python train.py --num_hidden_layers=13 --n_experts=64 --d_shared_expert=384 --moe_layers=[0, 2, 4, 6, 8, 10, 12] --balance_bias=false --vocab_size=32768 --qk_norm=false --beta1=0.95 --batch_tokens=65536 --dataset="wikipedia_en"
Below are experts of layer 8 (counted from 0) of a mixture-of-experts language model. Rows are named router (the router's row for the expert), up (a neuron's input weights, with its number) and show model dimensions 288-383. Each number is 128 + 24 x the weight over its row's rms, rounded and kept within 0 to 255.
Before each expert's rows: a language model's description of what the expert responds to; "comes after" lists some tokens at least twice as common just before its tokens as in all text. This comes from a sample of Wikipedia text that the model never trained on. Tokens count by the router's weight.

# expert 24
Description: Main verb right after a subject, mostly is and was in definitions, also born, located, founded, consisted.
comes after: " was", " is", " It", " which", " are", " it"
router [ 99 119  84 110 111 106 129 144 173 143 161 131 179 165  95 146 146 121 144 118 116  88 121 173 119 106 155 167 157  97 133 133 110 116 159 137 175 132 155  71 141 157 128 107 137 154 156 112 130 178 131 144 111 129 150 121 138 132 106 127 140  89 137 140 137 109 151 100 153  90 133 140 153 114 119 115 133 137 143 150 125 101 113 117 161 111 113 159  92  87 119 152  93 135  64 128]
up0 [107 104 152 126 139 144 140 116 189 171 106 148 145 153 147 125 112 118 146 113 145 109 170 158 112 126 121  68 104 102 160 113 131 100 145 112 124 120 139  97 129 107 150 111 154 167  95 129 116 148 136 142 103 114 139  90 139 166  85  67 163 143 113 134 151  96 152 138 124 145  95 155 121  91 118 108 102  95 126  98 127 145 116 122 136 133 165  90 138 145 119 140 102 123 187 138]
up1 [ 75 122 158 129 165 156 111  46 151 112  98 132  60 108 156 139 110 137 138 153 114 138 151 111 147 126 143 119 180 129 151 124 155 108 156 138 137 153 101 142 127 143 173 107 142  96 109 148 177 141 183 120 121 177 107  96 124 104 100 146 158 138 135 130 140  95 135 107 114 149 124 148 125 126 152 140 161 114 152 160 138 106  91 104 139 132 107 124 123 110 121  86 128 100  85 116]
up2 [135 145 142 110 126 125 100 141 120  58 138 178 146 114 133 133 130  95 126 111  87  95 162 123 130  78  67 164 109 123 113 103 135 153 136  97 105 144 129 162  99 185 100 146 185 119 106 139 125 122 124 136 133 152 152 164 143 133 119 124 103 120 131 133 106 120 135 124 120 158  72 100 139 135 115 127 132 144  90 111 124 159 136 143 122 127 112 105 152 117 125 128 129 127 128 112]
up3 [114 150 154  84 110 144  86 127 125 148 142 155 157 106 129 142 136 113 133 149 113 113 134 102 134 118 143 101 152 131 150 167 137 131 119 109 136  91 121 116 143 113 101 123 148 123 135 108 121 124 120 107 143 150 151 126 106 110 175 139 132 166 148 128 122 131 159  97 146 163 113 132 154 120 161 138 162 138 168 135 130 117 127 167 115  99 101 105 137 125 122  55 153 109 157 136]
up4 [125 168 130  81  97 122 124 116 130 100 128 136 190 127 199 153 130 135 122 125  86 148 144 133 136 166 145 153 132 125 108 116 107 142 124 135  98 100 134 153 134 138 127 115 152 121 147 100 117 119 124 166 126 102 177 147 127 119 111 162 111 177 134 140 166 141  93  99 148 106  94 119 147 106 107 145 150 184 102 167 130 122 159 147 115 126 117 161  77 181 121 111 126 104 119 130]
up5 [146 126 163 122 109 155 124 138 108 106 159  69 117 112 117 136 104 165 164  68 123 132 129 103 160 179 173 153 117 140 111 119 133 117 104 100 139 111 148 129 126  78 108 100  99 112 150 150 166 128 141 133 121 142 136 147  94 149 173 130 109 112 117 128 125 111 132 121 163 117 175 130  77 140 134 145 143 119 122 144 119 139 128 148  97  96 144 151 143  93 144 103 114 140 111 164]
up6 [ 93 112 125 124 125 142 117  97 148 130 141 100  92 121 126 128 103 117 142 108 134 167 128 113 122  92 169 123 127 117 138 133 152 125  94 134 116 118 104 114 114  96 146  76 132 108  45 126 111 108 115 126 133 136 154 123 136 140 112 127 176 112 123 155 105 133 129 129 162 143 152 134 149 158 131 122 113  86 135 104 154 180  96 161  96 135 129 129 127 137  97 143 105 137 125 111]
up7 [125 137  73 108 123 168 114 157 142 143 150 128 122 152 132 108 154 154 159 102  99  89 105 104 128 134 151 170 112 130 147 116  90 157 119 118 150 116 142 122 111 123 163 129 122 102 101 134 114 120 192  96 157 158 123 141 151 140 178 111 144 144 165  91 108 138 163  92 145 146  83  76 123 115 159 105 135 146 135 119 128 168 113 124 154 134 123 156 105  99 170 146  98 159 102 126]
up8 [132 126 143 153 112 121 131 109 107 141 141 154 146 139  79 146 174 123 133 131 122 124  96 160 140  93 132  97  95 124 102 185  83 104  92 138 143 126 125 134 102 178 107 137 113 109 128 127 140 113 133 140 105 110 120 138 126 162 120 104  85 149  76 108  62 131 115 118 111 106 165 128 134 141  65 148 122 158 116 110 187  91 158  92 184 114 131 107 171 132 102 145 126 138 121 142]
up9 [137 159 152 162 119 106 101 165 111 130  79 119 154 101 108 134 103 133  89 140 122 125 152 124 157 132 118 168  95 156 147 115 106 129 140 127 106 112 116 125 167 121 117 128 145 146 146 134 130 154 146 137 141 151 118 127 121 137 108 127 143 175 111 135 143 131 100  60 155 120 137 124 150 124  90 129 116 107 146 122 116 132 119 110 160 130 151  90 112 128 146 134 136 102 129 103]

# expert 46
Description: Adverbs and degree words such as well, more, often, relatively, plus -ly endings (mortally, hugely) and year prefix 20.
comes after: " ", ",", " was", " as", " is", " and"
router [120 118 162  81 124 121 149 114 106  90 159  99 128 132 106 136 160 174 142 112  95  78  77  99 123 129 103 148 112 121 119 134 134 132 107 145 171 127 119 103 103 119 130  82 150 132 133 144 118 112 134 133 119 110 121 112 112 145 137 119 150 115 128 156 156 134 129 143 136 103  98 177 113 109 125 146 134 112 172 117 139  79 123 140 124 137 101 133 130 116 146 124  88 121  99  96]
up0 [123 128 114 132 135 120 129  83 147  99 176 131 155  90 135 123 124 116 124 137 136  89 149  92  90 175 157 134 143 147 127  69 143 146 133 114 142  95 126 106 147 146  84 142 110 110 122 109 180 134  96  94 141 152 104 146 134 165 124  94 162 147 131 116 164  95 125 171 135 122 165 126 105 107 114 134  97 148 174 139  98 134 131 130 133 102 129 147 119  83 130  94 102 124  75 104]
up1 [134 163 111 111 108 128 158 134 154 120 117 125 123 126 123 114 160 123 147 138 169 156 143 157 145 107 145 168  88 149 115 117 118 164 160 119 101 113  99  92  76 107 140 122 151 128  96 137 126 141 115 140 118  87 131 161  86 159  90 155 129 162 140  99 135 126  96 119 129 108 122 151 148 146 102 159 146 102 111  98 116 112 145 173 145  82  95 119 136 139 139  94 135 129 161 138]
up2 [139 122 113 139 131 140 113 103 128  85 135 124 159 121 125  78 150 131 189 145 131 123 120 141 110 116 114 109 124 137 129  96 115 156 136 124 141  77 103 101 132 119 157 131 139 107  98  96 144  89 187 145 153 166 132  92  91 139  83 115 106 150 111  94 135 106  97 101 162 102 125 128 115 146 101 114  88  93 132 131 117 127 160 167 116 172 126  85  96 126 121 129 114 147 102 107]
up3 [129 125 130 103 103 126 117  83 168 155 112 118  79 123 122 165 164 164  97 130 128 162 145 152 139 194  75 153 154 105 157 139 147 137 105 136 112  86 106 156 102 138 167 127  97 170 108 135 142 124 120 134 156 165 172  96 166 104 122 142 125 114  83 166 111 132 153 198 124 130 152 116 127 141 152 100 124  97 148 133 131 154 152 137 111 106 145 128 110 113 123 154 111 161 119 112]
up4 [153 122 112 117 118 121 135 163  94 118 107 135 121 129 177 132 124 130 132 135 119 111  73  80  87 127 136 154 155 150 115 158 127 128 159 143 140 182  87 126 155  93 132 146 117 130 104 134 109  98 118 153 117  89 149 117 124 139 114 119 159 127 140 141 118 132 148 120 104  79 130  98 143 145 138 141 170 141 136 142  99  62 100 145 144 103 120 130 136 134 141 141  83 159 111 140]
up5 [110 171 107 121 108 118 141 152 160 115 130 131 171 137 166 159 159 101 106 100 101 110  94 145 129 143 126 101 114 127  98 133 100 126 124 139 145 106 142  78 116 167 109 107 164 102 115 111 150  94 163  70 113 123 131 114 122 128 199 166 108 103 138 123  94 128 142 157 142 125  96 139 137 162 108 108 146  92 119 155 118 108 111 153 118 120 135 126 138 140 134 135 127 113 138 107]
up6 [127 133 138 150 148 157 140 138 135 132  86 149  96 124 100 163 113 101 121  87 152 113 113 159 125 147  92 105  93 115 169 118 110 116 116 130 120 129 119 111 128 133 123  99 150  96 146 119 141 115 125 147 129 153 109  76  91 158 123 133 125 153 155 135 149 129 132 142  65 146 106 131 127 163 121 128 119 138 133 126 151 109  90 125 136 148 143 126 151  96 123 125 132 196 113 154]
up7 [101 134 125  97 137 162 125 136 151 117 164  97 136 138 149 135  90 152 123 135  88 131 171 133 138 148 171 123 106 124 136 125 165 117 123 140 118 119 132 174 154 116 154 137 133 103 114 117 168 167 120 147 110 112 136 122 127 115 166 129 154 147  99  98 123 119 111 138 151 119 103 159 119 150 114  99 116 124 127 139  89 136 130 174 152 117 162 136 130 131 139 126 159 133 163 124]
up8 [139 101 108 176 137 132 165 140 111 167 145 120  62  92 102 149 133 149 153 164 164 115 169 161 105 109 106 118 141 128  90 146 139 153  79 116 129 121 162 126  90 102 123 133 127 152 115 132 193 129 116 133 146 111 150 142 139 120 161 109 130 106 122 136 135 141 155 147  95 162  78  82 133 181 128 124 122 128 129 115 132 182 155 140 113 135 125 150 112 146 110 123 180 146 126 149]
up9 [123 166 151  90 136 129 118 122 135 121 119 113 142  85 122 101 169 166 148 151 149 138 141 129 113 143 136 123 135 113  92 184 118 105 112 145 111 100 101 109 129  83 121 151 149 126 140 151 107 137 173 109 143 120 176 157 126 120 131  91 129 120 125 135 130 133 165 113 126  89 108 107 110 104 126  85 105 143 119 127 124 150 100  66  98 121 159 127 130 127 119 141 145 100 126  72]

# expert 7
Description: Words after the, this or a in narrative prose, especially fixed phrases like due to, the same, the right to, this.
comes after: " the", "19", "20", " on", " a", " was"
router [ 93 107 108 125 155 108 143 103 102 119 168 117 137 119 108 147 160 153 152 142 160 123 104 116 124 149 126 155 101 155  89 105 107 132 143 134 141 114 167 102 105  94 137 133 157 125  95 117 126 180 109 130 140 147 106 149  95 131 132 185 141 142  92 179 151 112 154 113 133 152 123 125 140 121  78 106 134 176 111 143 120 130 109 104  85 160 110 160 138  84 134 142 102 126 110 111]
up0 [125 148 130 123 146 138 147 150 115 138  92 118 126 130 124 131 144 102 135 150 126 115 115 142 130 115 177 140 137 110 116 117 163 132 151 143 121 198 177 107 129 116 138  97 128 144  83 104 153 130 116 146 104 151 142 105  82 102 136 152 151 165 129 120 131 148 153 115 174 156 117 119 142 108 135 137 175 116  93 111 114 166 138 159 100 117 155 127 124 134 147 116 166  74 119 108]
up1 [ 94  82 120 128 112 106 128  81 131 204 132 148 120 131 150 115  85 149 188  84 120 119 125 123 121 127 134 105 134 118 147 142 117 131 149 122 144 107 143 117 154 136 144 178 109 129 115 108 142 150 136 149  93 160 140 152 126 160 107 120 145 165 114 154 102 150  97 146 148  83 137 127 126 117 116 135 149 178 117  92  93 117 104 116 115 173 119 114  67  89 156 180  87 144 114  92]
up2 [ 91 125 154 124 149 133 152 104 104 170 158 129  62 137 172 180 142 128 130 172 130 162 130 137 139 130 170 157 148 186  87 155 117 109 128 151 140  84 101  77 141 125 151 168 167 133 155 160 125 159 150 109 145  98 136 157 121 140  80 109 165 134 119 157  87 147 136 114  75 135 131 124 139  91 119 169 139 151  78 124 119 120 123 116 115 133 117 147  97 103 118 136 106 118 197 138]
up3 [137 147  86 136  84 144 139 148 139 153 127 166 132 146 158 135 154 159 132 140 132 100 155 124 117 116 144 182 151 166 109 126 175 125 102 162 145 152 130 128 133 184  90 141 147 111 122 112  96 106 134 126 130 147 159 155 165  92 139 125 150 121 134 165 155 109 123 111 119 128 133 170 139 126  96 114 107 109 143 130 136  85 145 130  97 165 130 128 170 123 132 158  72 123  92 133]
up4 [111 124  83 178 152 165 164 132 117 155 152 134 102 191 127 149 132 126 159 211 115 101 136  92 132 165 120 112 150 139 125 109 120 101 164 141 153  93 117  97 108 140 155  92 168 100 155 119 110 146 102 154 131 111 144 114 146 105 129 118 135 121  96 136 140 144 113  88 136 116 149 167 132 154 131 116 105  71 109 156 140 122 153 135 122 143 135 169 105 135 147 143 131 196 165 175]
up5 [124  96 119  73 127 130 106  89 126 128 135 148 106 123 130 127 154 153 136 133 139 111  96 131 104 155  95 130  92 124 119  92 110 113 125 142 180 143 153 116 120 153 136 135 130 146 125 122 143  86 114 132 140 123 134 111 146 113 150  84 180  88 118 140 112 130 157 166 135 178 114 140 141  99 128 141 145 168 142  91  89 112 132 108  79 177 104 143 116 135 113 136 135 111 158 163]
up6 [103 130  87 118  96  67 115  85 154 118 104 122 163 101 152 127 167  89  96 146 142 159 125 124 153  75  88 157 164 104 117 163 138 150 134 161 116 121  95 142 114 112 142 114 153 149  99 143 120 153 160  87 136 130 137 129 138 131 105 165 112  76 167 181  82 106 136 172 125 138 133 173 123 117  94 104 125 114 121 116 110 146 136  93 112 155 154 146 144 141 147 114 141  97 136 104]
up7 [129 115 108 139 128 132 131  85 142  87 159 119 109 159 177 112 174 140 160 136 108  77 111 108 128 110  93  88 141 155 121 160 108 164 172 126  81 147 109 140 150 138 114 142 102  59 129 147 108 146 103 125 129 172 111 113 120  96 107 139 167 104 163 145 121  86 145 138 107 160 164 112 158 114 112 105 108 155  87 114 109 121 120 175 102 126 124 100 128 133 119 141 117  91  91 155]
up8 [119  95 108 131 158 109 122 119 154  96 134 125 157 165 146 118 150 133 121 116 164  98  95 122 120 148 140 104 174 131 154  96  89 116 142 125 147 117 129  99 110 126 137 131 165 147 121 127  77 152 141 149 110  89 156  98 112 133 112 147 125 156 168 149  91  82 145 101 148 134 136 138 113  98 112 120 113 134 124 111  74 143 118 152 130 150 128 118  82  71 144 119 118  95 125 101]
up9 [127  73 133 152 141 117 121 104 165 160 160 128 102 144 140  98 153  92 138 124 137 131 146 126 165  74 134 160 129 165 134 105 124 138 156 143 145  87 136 170 113 157 138 149 119 171 151 135 101 128 145 161 102 178 113 126 137 154 121 178 159  97 133 121 143 133 180 136 111  94 106 111 125 128 133 111 132 137  93 150 111 130 136 139 103 143 105 150 117  72 129 105 146 119 124 173]